{
  "n_layer": 10,
  "n_experts": 16,
  "experts_per_token": 1,
  "d_expert": 480,
  "d_shared_expert": 0,
  "router_score": "sigmoid",
  "scale_expert_input": true,
  "vocab_size": 4002,
  "lr": 0.000546,
  "beta2": 0.98,
  "seq_len": 1024,
  "dataset": "wikipedia_en"
}
Below are experts of layer 3 (counted from 0) of a mixture-of-experts language model. Rows are named gate (a neuron's input weights, with its number), up (a neuron's input weights, with its number), down (a neuron's output weights, with its number) and show model dimensions 0-127. Each number is 128 + 32 x the weight over its row's rms, rounded and kept within 0 to 255.
Before each expert's rows: "mostly gets" lists some tokens that are sent to it at least half of the time. This comes from a sample of Wikipedia text that the model never trained on.

# expert 11
mostly gets: "č", "ć", "ñ", "burg", "Angel", "z"
gate0 [124 111 137 120  72 105 111 130 111 145 102  83 154 143 122  97 132 133 127 156 161 156 119 141 133 134 125 186  90 180 169 112 120 201 142 177 132  67  78 168 129 114 130 170  59 189 115 132  88 121  58 148 145 127 220 116 128  81 124  97 163 211 119 134 127 128  97 124  85 131 103 137 182 132  83 117 112 103 149 115 148 153 137 100 129 126 114 133 117 123 128 112 165 150  61 129  92 145 142 170 114 149 172 128 129 150 187 134  97 124 165 132 121 110 218  63  96 145 108  82 144 106 138  74 125 178 178 126]
up0 [128  85 112  85 103 115 104 163 151  99  81 110 152 115 143 117 184 121 108 187 173  88 103 128 133 166 125 154 168 158 192 139  97 149 131 126 119  88  85 132  93 110 139 153  87 171 129 115  61 122 124 127 170  89 158 149 158 151 110 150 157 197 110 170 111 105 129 134 127 124  91  84 124  85  97 122 110 130 137 139 100 170 109 120 167 129  98 135  66 139 129 121 196  75 120 178 129 175 144 121 135 131 226 131 121 147 142 155 109 145 118 106  93 126 192  99 120 179 111 117 145 141 140 103 102 150 143 130]
down0 [142 156 124 213 159  84 100 159 134 109 183 131 131 212  89  64 156 106  94 120 161 115  62  94 168 141  57 123 155 167 125 190  76 177 142 155 144 111 107  62 110 174 129 103 165 116  80 109 130 144 243 189 130 131 119  73  76 193 130 139 125 187 132  72 145  90 122 176 108 147 205  73 116  97 133 131 170 116 131 188  98 115  98 170 168 131  70 130 114 119 113 123 197 113 127 162 149 107 107 117 168 131  93 116 140 116 139  85 133 140 121 154 143 121 135 207  87 176 160 143 191 142 170 147  50 106 152 132]
gate1 [100 125 117 138 128 127 105 111 125  74 108  58 128 144 144 145 204 133 172 174  94 110 128 106 109 215 103 122 136 110 163 130 164 118  91 186 143 142 142 132 173  57 135 158 134 125 130 129 153 185  99 118 102 113 105  88 138 168 138 107 114 222 130 117 163 106 152 177 115 129 133 123 112 139 127 176 123 179 143 123 127 119  87  33 130 117 198 158 131  37 140 127 100 175 144 155 127 119 110 136  59 124 129 149 146  60 121 135 154 124 105 180 110  57 135 128 209  96 128 147 122 119 117 125 187 140 165 186]
up1 [127 107  69 140 183 148 137 123 132  36 137 150 140 164 124 127 228 127 227 129 108 127 133  81 113 137  97  84  94 120 148  87 128  92 115 128 125 158 128 138 181  79 133 145 153 137 109 130 141 153 120  86  89 136 102 124 134 157 130  71 128 228 158 126 133  99 131 162 117 135 109 121 124 111 203 164 128 128 125 176 138 127 127 118 173 116 123 151 141  75 141 126 141 220 197 131 101 133 200 135  73 148  91 116 118 131 127 102 168 136 118 162 146 139 128 117 196  90 170 175 157 126 112 129 108 171 125 127]
down1 [117 182 134  85 142 160 112 113 130 161 110 140  98 246 127 128 111 160 115 124 170  92 133 117 150  99 132  82 137 135 130 144 114 120 110 159 116 126 121 117 160 144  73 152 136 145 143 169  93 149 115 164 125 163 131  73 118 141 109  94 114 100  86 170 142 105  89 159 131 128 127 170 174 114 148 109 128 136 139 131 121 110 112 174 143 145 106 144 127 101 130 108 139 162 132 104 107 134 142  61 180 114 182 143 128  22 137 135 153 146  91 190  43 119  81 140 107 114 166 135 133  35 130 108 116  64 126 139]
gate2 [163 139 171 110 114 111 131 183 133 164 138 126 150 139 110 115 144 155 123 146 130 171 181 126 105  89 141 104 110 182 200 116 203 124  74  44 121 101 165  96 106 136 142 128  92 107 120 114 106 162 147 124 126  96 126 168  16 144 141 130 105 221 128 132 109 138  88 116 124  97 118 137  87 146 160 121  96 154 129 133 103 123  93 118 173  83 134 192 184 145 127 125 173 158 112 149 137 122 156  95 138 152 146 116 100 121 126 115 128 119 147 223 103 111 153  55 144 107 164 143 110 120 118 152  45 136  83 165]
up2 [182 161 128 113 126 120 113 186 158 120 147 106 129 155 154 185 130 151 129 126 127 140 111  76 109  97 125 130 132 224 189  61 197 130 116 117 117  92 148 112  73 145 160 123 122 121 139 121 105 120 155 127 128 122 119 136  50 135 135 129 115 143 138 129 103 137 108 159 126 138 205 165 126 127 179 100 138 163 101 128  77  89 115  91 181 111 139 208 147 103  97 125 148 132 126 201 120 116 156  91 144 196 135 130 135  92 122  79 135 109 133 131 107 112 118 107 135 130 193 133 112  86 142 114  71 143 111 141]
down2 [ 95 129 147  60 148  81 128 182 151 118 158 141 127 146 145 120  86  73 145  45 106 119 114  70 147 146 101  89 112 163 123 161 155 127 141 106 110 131 153 131 115 162 125 144 181 154 147 123  83 144  56 128 127  33 132 128 127 132  10 140 178  90  92 117 157 129 132 142 103 137 136 177 134 114 141  96 161 129 108 140 127  92 156 105 152  72 122 138 116 122  94  94 146 131 137 120 137 167 177 120 132  79 138 130 124 102 109 121 104 152 130 145 150 155 116 130 124 141 100 148 145 110 126 148 107 193 151 104]